Experts of a small language model.
Size: width 192, vocabulary 8192.
Below are experts of layer 5 (counted from 0) of a mixture-of-experts language model. Rows are named router (the router's row for the expert), up (a neuron's input weights, with its number) and show model dimensions 0-191. Each number is 128 + 32 x the weight over its row's rms, rounded and kept within 0 to 255. Numbers have three digits each.
After each expert's rows: a language model's description of what the expert responds to. This comes from a sample of Wikipedia text that the model never trained on.

# expert 27
router:161147100148137148111115165099111130164109110090124107136118122134149087138133204141131124120117163049122130154153108110174186122149129075164074091142165159063076079062098111161098165098126113145060135150165062136103173142117135132206066119180139140127117164125124200122124165136106158153077131060168108161169173121096119156105106089139070114160161109124127148098135174098087094120162086174100141077119156094091086132139126140154095164146142116097048157137113184147111090148108117157156078147110177106148138126131140147101153123078144135136085147079140121142164091094200076097
up6:107152144156198076132184125171113134142138141191107102120201122111123118065148122143163087132123110148135157171116118144098091141168122116134087175109070085148081128169075158146107159121189091111117127123106123073117091122085148109145164174143142121114098135124106141136159088118139169171079131146148108197162110148147111104156164114163111123108101106094121163120121161107027134120094134165149133075073189114199154194113101186180143181083133160126101173143113138119123097121064110096084185158164173126127097205145160111151145120118150111174149107106088101116122194082121117105
up7:145166133157122134169135153099137105177074133048148112197072121139116128125086107134163131147159121183129131089108095137174096107140151153154102150148158107131156113167129162144132180102164150119131156141197177108119160123109158153093119169133108104104161147130143106127131082160205179117090150117138133162072174167134106157109098109093132203128079100118105112111120132152147130093098125123153078135124066197100210104087090168142191115149090106193153200093116115127103065190140134161146112169149146070170120148140217146119141161172153130096146089151110105148086120095160105158
up8:136162117189173110111179085154123143143145026176107178145118154147126163115102104164100163061118137141076155187115108163156102077081169132138110137128126080085103148150119077075115104048154146174100196132157121126087134108120146110092144141132148105149087130099205107109110137048157153093119096121098140131101130153108095179096119124097127150158149145096098122135132118100111094144103170119165050177113152120143075208134142101143102163138075182123069156147167134155099162129139116121125136087117092098154161101148084143193144127136173088136066108145111172156142122126101104174
up9:145113116138131137092131133143127140102161116113138119087052131163090150153152154148169148132115146122156114171159171146119191084127095113155138088101089173165153078112123079142113106092130179174122078134132134150094134038077121085041188104046080070123130158100110155079122131136137161070147095149141075125131112152135123163137126116166136183108110110106135158096129093157126122121086118156189088132107151110152144171168099095120113127162138128068140123056160114142151133131085132108119024139119085111050071165158125098106089129133116143087070148172142089102181104125118129078
up10:183207128155157174105083157141153075125120156176166136161147136146135148148147143138120126128121138118121121160100159168170123079086125078091132119106095116161116091141132167160088116110115069111149130117140078081151136121192104158096190172129145114166245155138179076070097134127115140164116164103142125190105168185151120092130114130107045167159153160087195185170190134122189119077159135163052099144113180172138154085133157108131140095147123129143090099144111110126145127127116132078114165163123171103134170125103129092167109133096132116090164171123088161121162118125161137112
up11:106130129143192135204128143161220106155080162163103164206072117117137148066160118153126086132100115085054153084103117125170120131174128119178144167152182132118116175097119152078118133101111111131092103154089081147122147134178095156113068075128079131132119148098103135149106093168066116132091130144142154092083172108088148171103116130102082106118139108085152104122153136157137098106097135129103074142193128146104115104165149149107141082156111145142041196169121100115137134161101166107115133085152086073120102147106144113126156164096172149069123166115109071124139127125201158158
up12:135119102145103120142117088152082141171126127137068101092116157195118144131096132140116121200119105128104163133157117140113106204122147127123142175154178079080136142038087138185067081099052181152134084143091153125154129098145115106132116136133088145130123130088147109087123118117159108121098163146119148145114145169112145136121097106048100181161144168166163097152173089175156105089146116167160100123135167153058086085134139152231137125208119080150119097153109102135172179087070114165072102107089137153124170159143090107120139178108110113172138142129158118115131154113178108165
up13:142130195127117069100111129103072125148063148122111112111144115154105095050174116122138130121160087079128168093135132167161102129124126175067099156100120196152123125082163148100070181081133091099106137078192153119142131159084098160136110101127141104109163123146120153088084121148120100129174146120149143123095166212140140133119088123132152096159120118137119136126132186074124185132202169119143168108084077115177156162154124136120159122176122073116155162152150076124147084110176092090104152103153160131131196212148101095130142116136149095115121108192116205124094145096107141062
up14:028128143124133134112066108071070164121129158157151223100185098080132114145118150104147161102086098100157091115108120072169080132160157141180161107161176136101100170114093108090103119119074114077122133106127111147097181125100095153153159195137149123096102093149108113139106113135196096129136108145204156114129150172122133058135116082120088111142143138157106128131127104118102107159187115150100132038179109124121088113134165099130122179102131154082139159067127129184129124107109139203141153116127134061092114133160141145119133092098140156145108091151147086171159137145125051107
What it handles: Middle and end pieces of personal and foreign names, plus common first names: Eli|ot|t, Du|tra, Mahmo|ud, Paul, Robert.

# expert 5
router:136173095131105144170143177102115153215065114130187082076120096157091055138109150159143177096081135142123153110087121101186146096138132135164111081155127088113045154128119126141147120084079112147119118143092074158078119085088073116140081086119154110125136150080120132118134133103086135165083127131078147170138143113115112138101128076135133148121138143155090153130168126119123110188083158190132148140106142111089103157130110181163122119175167144158092161100098117201056138089130151108149093135116150139169064140118154101123123114090118178075107155054090106089176135069125082084
up2:099154092123127212095089179110117090171158166106098135145147089117162128176155130117145135152098032091123137139117162080123158090142149148078088113131130162113074119100130095120145124129074107152146101070125116092069166094124168121161095106175119107107094189143182160170135158136103116149071139162157108117179114163096155117124105123057060124090086126157119160135122127142144066203140167151082131157077078112123110195082120118179152161133065139138079102115137141138122116135079181167110092105091176109128138118149077142143153110129115113088076147143186107103111128113123058134
up3:134125178162028087124161109179134155158113114100086106069143191149139119135154146129103160071117085099151127170137058175121109137102107093137153169086115121079178050105080120138119118192108182154132114169079165139135143152155132084162130086096119132149162145129162127161081063155174113099145146120124159132111180130147160175142166108133135134156105117140114145096098093072120097103179147105125118143112086094108125095089194159103173126162167082144211090163142186134106133164158107107177146093154140155164123109126123155139109123106095163133090120108077046083114150076118120134
up4:186107163155100084182142104137145122128120092089168082138117139157170156109141108114166151156148139147136133139079084170081126115111102140158104111174127128085122189111126135172098146147101151159172128129134136106138136081138142093098130063165094091077136150121146127185133101104129163159147125131090145141160133098205092139061103146146174125071118161095117112065133026135087090150026143134080192115169150166139121111128129123114151175163091116080156180129133157170112128026106113064133069103091168093122127117122150175113136112133166098132175107127132132121172124135086133072
up5:190144078111090109142129187065159141116141091080120133120112082114133094070101124157163112118124107189146095136110094115123164097112158108107088155082074102138123131058110146145148125122126169106085120160147169150183174100178126156155109143146109159165179120114186052107111190152174127118110206174098140133182124158129086080087063120138166143146147120152123184146127182115169147126156102153107098148099168083161100117123088169106109109165123075098134116115145138169150116122146129171116094117146078183180109188184144118132075121160103151100117134108119079079194091132071121117
up6:169062099133169163153087108076099181149087155160186103154127122116125110151106147155118131136102121136123136152125147154140133108096147106104038142119134122102160168141102129196143159111122127087126140101114118180106180132133143218099114108126190165110145125137168158094111117095195149160132155112118095117079130111137154080102151106119145146142183171134124118092101121145148102085091149169139134083123179039120137083087149158093191113130061119092092142170092139128072094148160148097077122157134121151223071121126163113070188112088108143122143079087196085110129154115157148110
up7:123113090098100138160093104118117110099191131112079117103115073143139121101130099186143164066136123154173125137176081161088159133151112150121116142201111140054104151113160082100179148161138095119137129172183171188078123071089129118146115145107134061157093131129152125149095197156082168139109083177133185153108072150211145110117096119159149200112152108131165158115061103147112120143116200151144130115106188128122193156106141116202108110124109125114110130148160107129095118151151129129137182079101147184174124149102094098150090146136106120121111170058124137112149141099119178090
up8:170149156125125144125171136151058081145105104099156167131066126089144186163148113122122148137123100128131086113118096108131142111138113155197134111145131191105123100182092122123185162119120151154072168059202143189173146179095131178168071132098151167158124119125101101107155103147145144172075138157131118119163118184122152151130111141162109092143116152118131117138162140215079171152122136097099220143128173107149070137155147159176112142098098134148140129126091126111154110127133106138042087109189083106076073114184205144177160155137133122165135130095116100133153082090137098131
up9:176164139131136191108124133094129144128160116149152121109089115131149121168102113141155168093049154139128150085080118136119138110144138093109123183148134143133162130078049166180117121107118122167121127187107109122080144097164137116143125153100136143131098066088123095177118144123165106193167127129141089124120135078125128100140115151122075181134140075127208178135147168114162191152132206124056047166123151103121094159117062146166143131142087172183119083097129099162138074112108148085162097113098101114138097118184150110137043147108092121062201164126139122172123145123089100138
up10:098123099103151177119179142159088173189148138130072106135106102142185133177099149139168135135095077082175152103056063142085189131145133138166119092109083084105160134174132076153156111143142111155112125164162084102085087194179148092095091070060081108083094120098123194147070090146097131125135103142126107153132147124085090113093143134136160145078177122162184100141185148164103101165076106118152125140127121115157175107119156093124146102119129208121108157179125105155169125118206149173113142178110134164143143185100123145126074124105136144113134114085121134154135136126175124101
What it handles: Nouns and adjectives in sports and politics texts, often after a pipe or "the", such as national, Cup, bronze, semi(final), Republican.

# expert 8
router:154204100101171160136133157136095141147088083096192080078109152102119112074145152090141137109074145171073141130149117097141151162096153122134098064095147151104115114138166134086145185114087209157118076148135086112060145142085119136118118095171115109200111146149149153108097134152110088138114095109076145147149189078086080139104050116149073147131128112164060164149150166132114116129062130121123185084149132113067108163102129166185115163128177149149099136127139174134141094124079092120147155153099199162158119095110153083105156096111112138133090141115126101079153131115152074110
up3:134131089068117146130116157184168116195113103091094124096139044118135144090133145115118156116132129113136138116132108078090124139090066156117081131114110115106157084117142131178113150115174145123144093184150194145198119095104126144137151118073082164184172079061149127161158098126116111125098087134103101082134128124135075156118096186164113150127142111186052171079096067122134157127199116175183169135138120149101117118139108125101162152147079077104103086176139117159183117110094156070143063098178188145117117134098139115113138168142091135141105141139072121193122104121150092170
up4:128206155134125149136162140125154094131119139119132070132105099102053125103140095103105122141124118140139129123100101108128156159189162136209163140091087115124084142150164105174091162178150170145136126098100145160173169116145096188147150066100168112129099174171124114104092083124136158148043141094114138091099183111082180203148167118075133092149181107121133179149127128119123091122096107125144119179195113121160197185132126155132132170111102072135101144084105123147103142109145123168166126103106142112141117170148130155098170146144166021137100123165087175069147162138180107130
up5:142195115130172187110132167104168150090121139097102133117111151063081116097073135111131110167164153085165079036170148170156112123116174137134111140134074082165029166172121103100199113084066123114151160140121091077080099173123140123188087128121153124116129111146159114162080096144129156136100114147123141131047145137149125191095149129146202098163138149110089167112125149133095144113123147113177143161049110124096142190189129143144179129183150121131174116072091155124120108156113135100187145136175152134152142086116111146147111096118137098088126152130107137091108109161105136120
up6:126109179105091112117108213117169172107035148099048079099083121063121097122122176123095141112091129146150062141142137126095092154137173119143117092115154119115166124149143152142123120107093141171158089116153159163099142199127117102144106124089161118174109183193156115188105141166169105143078059118116129137139150100132150129115120156157135092173138165133122117088166134093086100082186149084137046129117159193123108114165127119159142147119110180114160178155118079140134063155126103094135106139152179115094099109139181115150180151078209140138102138160120125164152160127092120141
up7:166111146119136161114124150135134129063091096134163143131084118111139116094128131145089113176131138097111178158156132149127136134103181097103106082123092149091111141122174117142130064155117088125211156132170121095055113210105154181090163139125079150108117145138135059145137121158161122125135037154126121054104121114161069171132077133081125134136084142127160152193096142096144109094199146108105148192143134124084103107112134116085081126151126120157090077107104119151167111166146147121166108203107185129094164131105129101109106159074120128109118127112198206145073168128116159071
up8:139134128176072138181142157145148175124090127187107179101160104121158154140169181100134117160159131118107086092113188105096146165135160078170155138121141182140217105123106164167162084109106109179153122145157144162093143131149145157158072118105149115169092144082122168127100070109051095198145096151134138169124095128128157153124168209104092163134107116135144161187121145125070143144143124119117113110157106164138119147145113154176136054108119180112135171206080095143132179139154095148095155129107173162135131143083125099075133125158117129058141136184077079089138176123121102135
up9:120106144193128132125128039071167132108162117115104145129078128125122143124168052112108089079170162086120132188101192152189130092127120074054142042150181158127097110109085128081127183133130064131113103119153120132156157066149139134110116107130106155203119143041126111141162097110085102139122097101096106149117091136147155133075117166118146128127123160153152145080134140121065166128096131129123097085173083127115120146150097112194153072093079104111140131132087073112128148129156093129106166154099202117136146080108068066105135143143145127081126173118117128139075117121126138112
up10:124116113202175121133173149175147116145099128126118134133179130132152150119146104111186076080139122140129133189150174119094127166084063110085146185126114124155099096133171193167143121163165076132113121157173136102081094061172095109134161111098131118120086126117106104115110179149131134088125117172097106165180090135132097128135154162193130178131137203067202105141169177133104101093122099142179132137136121133130122139158177122129183092092192119092152145082190083186155093180146116146083137166117157166109159121129170124121118087142145124116162057154049121139122122088140166105
up11:134125113072169101173110156128104097134105106083112130160102123135131103203157145103121109131028094113133074133174118150154188127073065129106085097101128078106103167125163081087102111165081173116094136138147137118113141054104105097140144145116164166149117093148094116129163137155097160153164183117097124112057144156134133082082101173154116149122168111060124132111101098126145103087140102175129100112120112152113105078075082163114137105138125102103167089127131088116142162124101174096142161050164171163178107136083161094117140161066105106125104105105129089137086161153109237142
What it handles: Final head words of proper names for institutions, places and honours, after a modifier, such as University, Street, Award, Museum, Office.

# expert 17
router:184149104159162149092125147152122152162106111163145046112158157114141060121103157116133134133138169139126159098166109138145144131108123138193141116137170113098134141102093056116138157148099194120140091121162124141046122062141107100152109134127075091165115112135128172151087157147051158117129115048087152155175151124122092138090075088142070153152145141111068101066173152127115115139134140151126132112148105180122171131158168170107070141121227148172080112181142166120084136098103115114150045166140179137118156127135159106100139125096112102102128152056129129111089159072137092145
up0:187132132172120132092095110141106170191160198157137104109105088150087131181131111147152115079130090106146108114184141061113133093127089135078113133137107098147122117108110130132160114142122111121117096075145153165121151176080193147203176147115168105178121195226071122125111179137066182152145197131167130140148084078135142118125135096172094164158153148135162144114152138123156139139171117154113213116115146106094149159164139077119125104149140123105126149074107176114091130118126117135138043122115094083115090134090105130090112126179099112123125213149116072164116125120163138169
up1:126058131104140179127115103115138198132122071143142090118135110095134120088123137103200130125125093201098150107123119146131107149136141106176165148076169119089153125114146122113148121151122146152146136106154093185141146092155128084105171123159125144128204120166155135122151104085107090092093083124118119138104110094080151129136108097159117196193201171187122158085124165113089110153130112123202157115112069127108157100085147122120124093110156133148174119088139150090142154087144198033131123149138152081134194149091154125144130073096104129210084078103119074169138143068099089116
up2:117075163137096137130163157133103093151114159171069105137129072148108171088089106083139128095146171146078160124126173156109141103140132154139155126112153109086176161095065058151158129164116109128163068142071113155076140137070072176197102175153122090163144126131161176163133064128158103179100120128125122137141137128150056117120080128122135175132129120097082089070126193128121151150155170145141160112172125120099164139156157096084149146102108145179131155143168075084145083118126128108099096127107107148178126164126195109111218153117109135113127091087215161129161170120128098094
up3:134155143143161173115167091142141131074178086063112107123154148122097173113156130179134141132149188162102156115156119108223108150112098127181116117124103085110106107123145119171173179113126168102137119119096120110138136116173091099130112131129115107142081168108106183160191131083094095082146111098113148153105154055088050179078150185087132092158120177093109118091087116083120077174078150165149169108122078185156158160129147152186160108112182150115094098150100114093094121125157148146096128151129125096100167162159178112091095136127177170099107182126137157149085178069105149131
up4:145152089144080086137146115129100180112146151143084121138137116142072133071156124146091136176113194142107159090123172058135141172099130169141085174188121088132089146154076119154078155131101114132090169132060113112200179114085096100108148135109079148094172090164166068120145127154174145165107136151186126185115132106141130125131122101161102125153123154084111090094141121080075107108160156119197114040091123124176151131140083165144150147152167135135079096113060113172176116134131123125089076148095134087104133130134161075136154065101121092151119087131157104078111092168122122175
up5:095121113112163088076165133160185164112076134162198133157110076091147120136132062176086133128107183187146120105152147156142140146102183123027110126146069171115153155152175124146145130100120154153181079147087131132050125171106127160123111101082108132098153089143170186111074124184100074179110105140099164175107137169096116141116097122099133103110150159172145203137111073127140133136109082120117120090113101111130118114152107115073182113101135097096167148128134107126134154121136098127138191098167116129142139141080163143171135098083180103135092135142130121096129131080160209192
up6:152140071161113128145119147157145105092167126155120170154113130071139151121087135113102119101122145181111110117097071124165118105151112106162173134115133202101105119152126046123136140079154155178153139138141195159075153147134121075098037154130093118073165151147120103097184108139134097127051092119038155054151126183148100147152113128140096132127143114137126149140115140155129138093094121163181099169167139092143094073153155170129062089112160143079163148143147135105082142146051098053101085100130082142058126146127087150097140134070112127097107151143114143175107110110159155143
up7:167092151096091105117118189206130111108111104124141109082113110178157129086178143106107129136173118125141212106176125167136150119132125113153132173167144162109114106172126104121126075167117137178120078090137086183112174154097182130105149130111124126086117186168113192138089102122088185185105198129162129093196105075107156154113109135131090169153151221098108143100203133149132113190163144148136102131121180098148139100160154153075080133094184104136107157117105138080107141103160102159103090138145134117095050165155104192110139126119139111162130157112104099141126108186137125129
up8:096113106099179115085091092104201121096096121109148070119136098106128159144106128099122117112114084121113079173108179132088167197102180159172095102140092171125128099146108137066167147164136116122093167095165155145131165140181164178143068160158165165167134094150120185078111070132048141131131134118128154177162160143082144104099134122144092137115199191145154107151187128116078122106110129133079096098133168084171165165144197149110098112148127129162126089149164126105115157188174152158138124124087108179170137083059152073112087133143099101104161135139136141118166138122072124109
What it handles: Names of countries, states and cities and their closing pieces, such as York in New York, United States, Australia, Birmingham.

# expert 19
router:126141066160113166146198167097099079165068079133134107101102142112159106090112156127134182068104168177099097124154126086194146132160169139137134108116150122123104161138179165062107137148089165228138136152139119140075136145115142075147117110127126124183090139153116097130112121139109130108135160087174072108137113097118094125137132121156160136175144105175086164085134146156096123137112149165090181125103140134111113152139167174202099175133170110085122157142129132166104106114116073166165109163102113124127090090050136054097113065107135154129060137118064163090073136092166092130
up2:142082116105069155136158105079172143178156100122078129114122137140161136128183152091168107126133114128123127099164087093160087150150154107024141085136140031098136089149130117132118089167081148143089164126082160158161088090111123123166088120118179100126158138101161115184111086156070089121136164099181175074115154116161047130166126097143158101136156110105113106128092153158140143163145114111080163079139093154092090151121148129118095086142146083100221086068110118138115122205168088125126122136082107156131108112121116108092172111149105127130064129162134143188123095111158155101
up3:115134127128026098132092140109155137181106160125193131161108086097158074111133104126123136165139168130079133084090124154040204164194131081172106103130117163118143131129154124074142112116121168174154158127156133134148125082129171117170144139176124164137115110151118094138095127118085078026105111216157072097130156118172081138163123134131099139126123085124133105141105123138136167137101101070182112170140144109112093143132138113089107136163135092125126163176104124194118130151117149173174070104160140167051074134108145124092116135102097115200094142127164117104142169090084133108
up4:143147160169149144123143132072131060124109123113138124156110143148133087160163181108147085144146158127101097058094089048159099166127170160077191127067117064142115123089158107081093185100162161111186166188150129205064203128067138135181085113105169115151145057119094163113109157106127148138165128056179097107086149140136118101117134091141121101098137145114092148139141138103113165163090073142124100175146127135077107128159118147179116082077140101113094133103111144169119155164114128099144165091126144107099107181146113147126122109166116132116162140122096176172165089072107125128
up5:116159106131180189110114161138106098076164146163175146124055056123091108101092115104185124117121107194075125143151107102131136095140128123139153071104150078132104176138113101092110157077127178245150144124075106107119169130110134114065118133114149175107090131144091148117155041117107147093111102066183159103115119111124089108117139159185164182121165080097086141138151129192114102183180091129098096138181138115121133142149167103160090166098119125095112156135156141156166138167167157155142096154149127175158124157099140129149099137159197133145138066136071169121119134147130114116
up6:102131142130118159158142080122081142120117135147206089119056106119090132085093113100060173086165135088188108179113125133119168102166142105082146168138099151139110073129147139086193113134121087127087112159127135153118114129156131143133142191114129176140106100136158093141059155175129078092124140130098126131098127100126090084155178078109087128115162138090177152118114185113125158157108120139177151175159087108121070135067068134088094122141113133156117156100145144111092135141227161134068152107161140143112073122119146175173136140172018135101127139093153117141143147092166095076
up7:106081129126122163081156162128075085150105114046109163100103179146179145155101148103117097076141129146129149128127110149127142141157129150142118141131167159171123124091121099128069136084095130122140158167196128114099096120135059139103184139196074146142073092159152126201118104088157146175121172122174174052155154169143121097174113163050144125127189060149102135138164158131153166185110126163090081094129119126115142191134155149157138140108140119153119140154141118100140088140192141122214142140096138127170067156134104171119156140123134133167079168092122094108131207109115115150
up8:132098148116124146151097151096134067110142058101125197101105152134110122083145150087139133126121153188157089115136099092162088123125114118183154079086060134064084102140198191129132103124210080202192145203129117147118100069144129151112077133079144141141107100090117113189113132116047167137118136177080115145153097119154183138106112118166139102087147120080114173166146167121145112126118088137173190119108110108142126137137076181185160172100147145131141161103070167182132144142124108108139136172093120137151125144170172154117121163165115113098116128154101160105081086111135141123
up9:102099148149183119160163129129088117052098151151168136132155173142173147095173127104172124096077166126124110093076089099154138091154110151169119130090138185114153084121125200087124153091138139096159087175090088125092128142145118157174153078155117142125173085092143158071146100148044163105123137089194162114116125165109143189162112139133167102113065109140168074112151154059098143132127086159106124138159159117145125144128091158178131164103129161108177165127149128140084081095138150099111063112110122097163081106083100152123102168109119140169158178109158079146193175109142069102
up10:089168146111131124163094175110158127137147125162071151183059080087085129071157132125143093131134204084123103135085122132145161183171225120101116087176129171088157127213190177106072103147103135113170083122152054125055124132164071114064144133097138130073146133130087152103110158129116122121074128104101150148130040103134112127205124088096176151140128120114161188113144156138148111126118124129123174093127180149174085140150126132111094111079110120100134090140124084166131134148124115102140108133093181122115120114147080112132095157099111107133135178095136112163133077111116127119
What it handles: Ordinary content-word stems after the, to, a, such as part, end, use, demand, display, policy.

# expert 23
router:136173080193098152117124169137124132218113131129139142124159149084160088115139185110105137126106221119114154105096102114135196101142145070120164119213139132052149065117124146141101156116123144176139140107153123137098153158133130103136130132122132118200102132117135089148126179135067129077113169049074179156144124111089120141115151130140117190147125142136154120095186145076077184118128134153074141106098128146136141123105128157194096170142167116124132129128132157129116057117074088087105099168143129115158072112093166144128140059091135144113158098097118194100144091094187105095
up1:123129141157089144088131106156162131124161134114106145083149145122089094101184133128121092091112149123191158109132055057129196141095143166095133083134100119104129114085103084167076135153121077149155125087153146111207154107166170118169100138147097121106054115167149073071084175126180189140102104094144124081110084136164146150187138117122113106116123130127111138077159165153179099127164198131127141105173120088131161157131136094147126172170137116079098146154089070108119181031111118129136111126075161087177128116101084082177113101092086161140166146152127124137099143156146095100
up2:130097122149139161122094131108083117140092151087161161152096141095094082068166175110091086172123120113080101071121092157141144113202103141124153119138101139129095126137129137159171123110118141092151128158147098173163116220154177158181139150142132203134158151175096092109122167068167072139071103153080167076083157109031152141120120116134149103125118134136150123130085163150120162128092134132129084093118132125109107126097115132100114107164184103163094153134160138124140165171143117105109164103117200223141081089112144111157060077126126136064144064136158138169153133147094096089
up3:113124163180124154120092120169101146128145150138168100121171100125146095092114162110088068149139123122113148109166114103109183130121112078157139114129128135137105193115122176132070080171102154164135178134122034163100121127134122116166115056137134108107145154106149114054104063178121129144158128094083187118118097113135130135114147159092149148160179148062133140152114088146063157088050133082116107129121127248130067106164110145134127113078178152118099090120150128127097195143153118141082165122145136135045121159109106102150105062154167158150135146174118117142134091093107162084
up4:123157089139099200144132122155077097177126185167109140124130120108095155132124157138152126057076141124188040129113166133076198152138133121116157155170174165088110111127095073156156161143079173158126176161120153193098092102150071084086070094165118131115156156090180053117108114114148150121133105158115117114137109196183146121177123115104133168105119139153121109133127142130078189106095084131069117092098116132133133075107107175145080127173127130142122148153134088144123121126137142158094113160119149114113133082141062175064075139170172141119108071078112154149108114170161129093
up5:132116131110089164093132080062067095125080134193131126077143151111129140090205110143153171132164099100097129097124142137084211106137039092089120113080128114108097102119177123135144140107162082129143115144137121134098108129148126155160151140158162130159117169108150067139123118126081201112124185088138152125145150082171120198096143123146125115078146055058156132132144211089097106102155076109140161095133118128130156068148193136123117133145139162100151122145098091115186081153145111154137129103108083087132139123120114103082155105132191066172103127138169142129086121072087135081
up6:082112042117136084081091163146214090156092084184136183062158103098143102132106169165111094139103152134113170136104104209154141159144130155102128156146115137107065097143130125121111090158173122112109096084130132078118115084192101070131103166103121119131145083117102094168114101131155108129100178166102099105117166079150092146108129081115134109106155084144118116135098142092152113146122126126185097112156164199142154153159167152162153144168155076094159144114096115088139127125159148149038089122086095148119097118139159100103130086146082126133160107079153146194079130119088208133
up7:115196099075071139124111131125082151120078155156135130088077187154139081059162075155091175115099137137068167112097138132089137096118150104155148184167082154123141102141141132058127151111153133180142160077134086098097177136088137092200165142102138106129118103156088162116215127175122102159145100150117109110138142117137231136087161107156087125109091144149112090103166143095096105078151174154098126075160181114107108128126067127113143117147124105172095162127087123183082149132119105164104158130150069145144098154111125139133153133116132124078115082147155147088121079096093175088
up8:136122131107149072115124151121129087132133121072122136165166139137188142123140171081145161106144138084158149117112133108089152129071187142116150094114088135104155093170102190175136144123095176152082126199086150143144089106117131154172081164085146081107145064161151191111132120130152128129156115130130099089139187113081159110192126112108157116166065109130148120120130104123158119138160120100173178144161107129126170157078073106132133066215168164123129141197167137147130105157147156103153209118112134171215097051141118129167120180107079099150153117139133150129107132158120117048
up9:107172144134150126084108154139133204081138082147104068109132131117055147090178125128159128123102098106105084096094118153143144078172141082112078139122108125171128115212112105101110114114166100124115136139093105170165163171115071117129092118091132123197111136145167126103155111125149145103177141144162181209151137158102179133122150143113081129182087093148123117108130195071127173173134138182121168120102135183175139089088141187125147195122159132053078104157162108143120155097113094178166046108107111156090105108166158153148071140117126078084135136135109117094116158141158125121
What it handles: Short letter chunks inside longer words, often just after the first letters, such as br-east, helic-op-ter, wo-rm-s, Sylvest-re.

# expert 15
router:112130083143109104134153140139103122147075102095147098129073107098164078098085146168102154132117139168105118105183107088185129138120128116137125108137128088142069138091164083121120167136034154144119124196176115102108085054100138112168111066099095082139101136180110116086167161194117140091103159104122134158133163129103053141143102077164132188102153118109114147137127160128126126171120136164126145077113185122108105168147094151174129175117121138130142077139091164181067145106174101124130130154104080099150207091105135120101136139105105173066126177057075114101129142117206136156
up1:154148116148117153109145104107142099165152120122076138118067146101180078158093166199133155104099154156130105168119172174211138124131133174117116167073107102112103123069175083143122114131126084138146159082171129102129030108129132098094125179086079078121138131141137126135132160177150115143115144185158169155132142077091080108066146143153121072150115112142161138123084155131140147188105145168095188154100107145133128144090104132079123152123182115079122158106128121132141151134174116092139082123179081090135209102103172077153129194095152139100080141183164099088112142140194122127
up2:199094169107085123099082153060063101134108157096107100152082105165126142156130132162145134156147104127071162146144144113075181141159117094163105125105132101096133073073101137121126141091148185140114173111139131080089115124143086128138109106171158183170135170165161189120201108139127159122130160133111148110112124140168154124098074137137181189162097133153170095100133109148172135104076112163137066117184135091180158123119159112134132106113113066135110097080145094090163156141169161145093171173082142067130103084134161047127096103164143107171079121068163125105107150096129148180
up3:171130130193156088127129118144084113093123099101107069138167148128166097171122117138138121095079149123180129111111116085111132110129120175161088150120165105109150170128116070147160223092106118120099096075158135181103157090087155093216131100134166084143127090150135063075135145159148122116160105132162149133073173139124134182124128065174142130145190076084175123127166110088134107165159114162153138106164136133135105153101071169175160086170091166076116186105146094123120086149163164167110105086136116098146128138100089097086097205066144131118168103146127100117072144096120147127
up4:108114174148093102175063098148147097129100073128139142133133168065129127134097125093155121182131166085118139118172132102136152121135209088107111123093138122101087121197214084078101135119106058168129153180140103136092118125147115165102113070148118106176143131126099060135152125143177103145165124191103192144115085065177079133094134068068164111125189131131105124176099139135131140151129151184113138088182096112159081080133146149121148092165140127161116059162113122143118125112163157112106145114138115143134165141167114147122098137119149071093081133146156184129196083111137159071
up5:107175121141086092132148170148046092091151106119124121175108121120135128099073054138130059131109079139125152134145150178058114183110140141187109121078099079153087144165142182128150125184143138147144129097150148160084118086140047143104020143143137122111135083106101163115134091129085196144116180115144136141124111134169089077137124113115112152115150060086115144082129122097091086105160158165190163114151136121145175122146107118143114083102205160126124171069098178106114123118147162105103116161091100158149157139154142152104140156080172122139135082084108137061126099120101128108
up6:143136068175115172096124152160162097160175125148120120142121128125142182134189142149091146106145126141118175115158097099103110141174080093143161120158105102163126139107153106165166132075139106124147092158157096070148118139186141146094146127105129157072138139139123071071153089193047106099111121132099137127134075125152124162123169083127170156155109129153159145166092189157100166149096163174064136145200120124130069095153138143142103178149179162152181074132115155121118154134099126179071137106122126101146084218122134150131201068113079182127192083145115126145096143171104097130
up7:103140085135169120133164116127087151149110170142116147169176104112100092130099143097111144143062172127110126161130105126137158146166179173079133140092172065098090182097132080127116146109144189132106159096144186120151113103101160125140077078078197142110152086117075181121132170130132132119130176066127085158142082170064131035144086075136162128116149109192111152175110124166093170123145063161176167114122104103121140143151132130166137082076120106141114073079097076112152104090185134152170175106098146092106127170091155174044122140170144138129101142142155135118129137119125148123
up8:169081127069118083126110134109141126136108189125202112046110137102134117145187098162123136077077180132174102183129120116119104128123124106144096149142057154144145169128083145114093163123122133111179144135131116108075170084151151141111126086191137082085049177141121101086112066048132136119130120093110208153181103118096092123131143163132156092143147100095155116147085141132093113141071075134113131101096166065082167118132168118084140106158138140110168141091160082137172152124138115119164108140063085119148150048118168123186164108168111111102165094094128114121101160137110126110
up9:172144165063086115094132101125140120149105096112118105117102069176107154111106122187152060160135115118110117058127175123130130125122051138111148139133140137185108132088109153092149151097139118098113096088118125156141048133138139126138080069049107120103142171126184138079129125160104111180145146107120113130144079107145134132088133141168146042148121120121127125090182163162129137148136176137144113108125133183129136117140188201089134097158136126163056145160110128109164086188149152105179109151103141082134175078170118145199064156129123159139120143081167097107139226087145094119
What it handles: Word-starting prefixes and stems like con, pro, pre, sub, in-f(lict), plus accented or non-Latin byte pieces.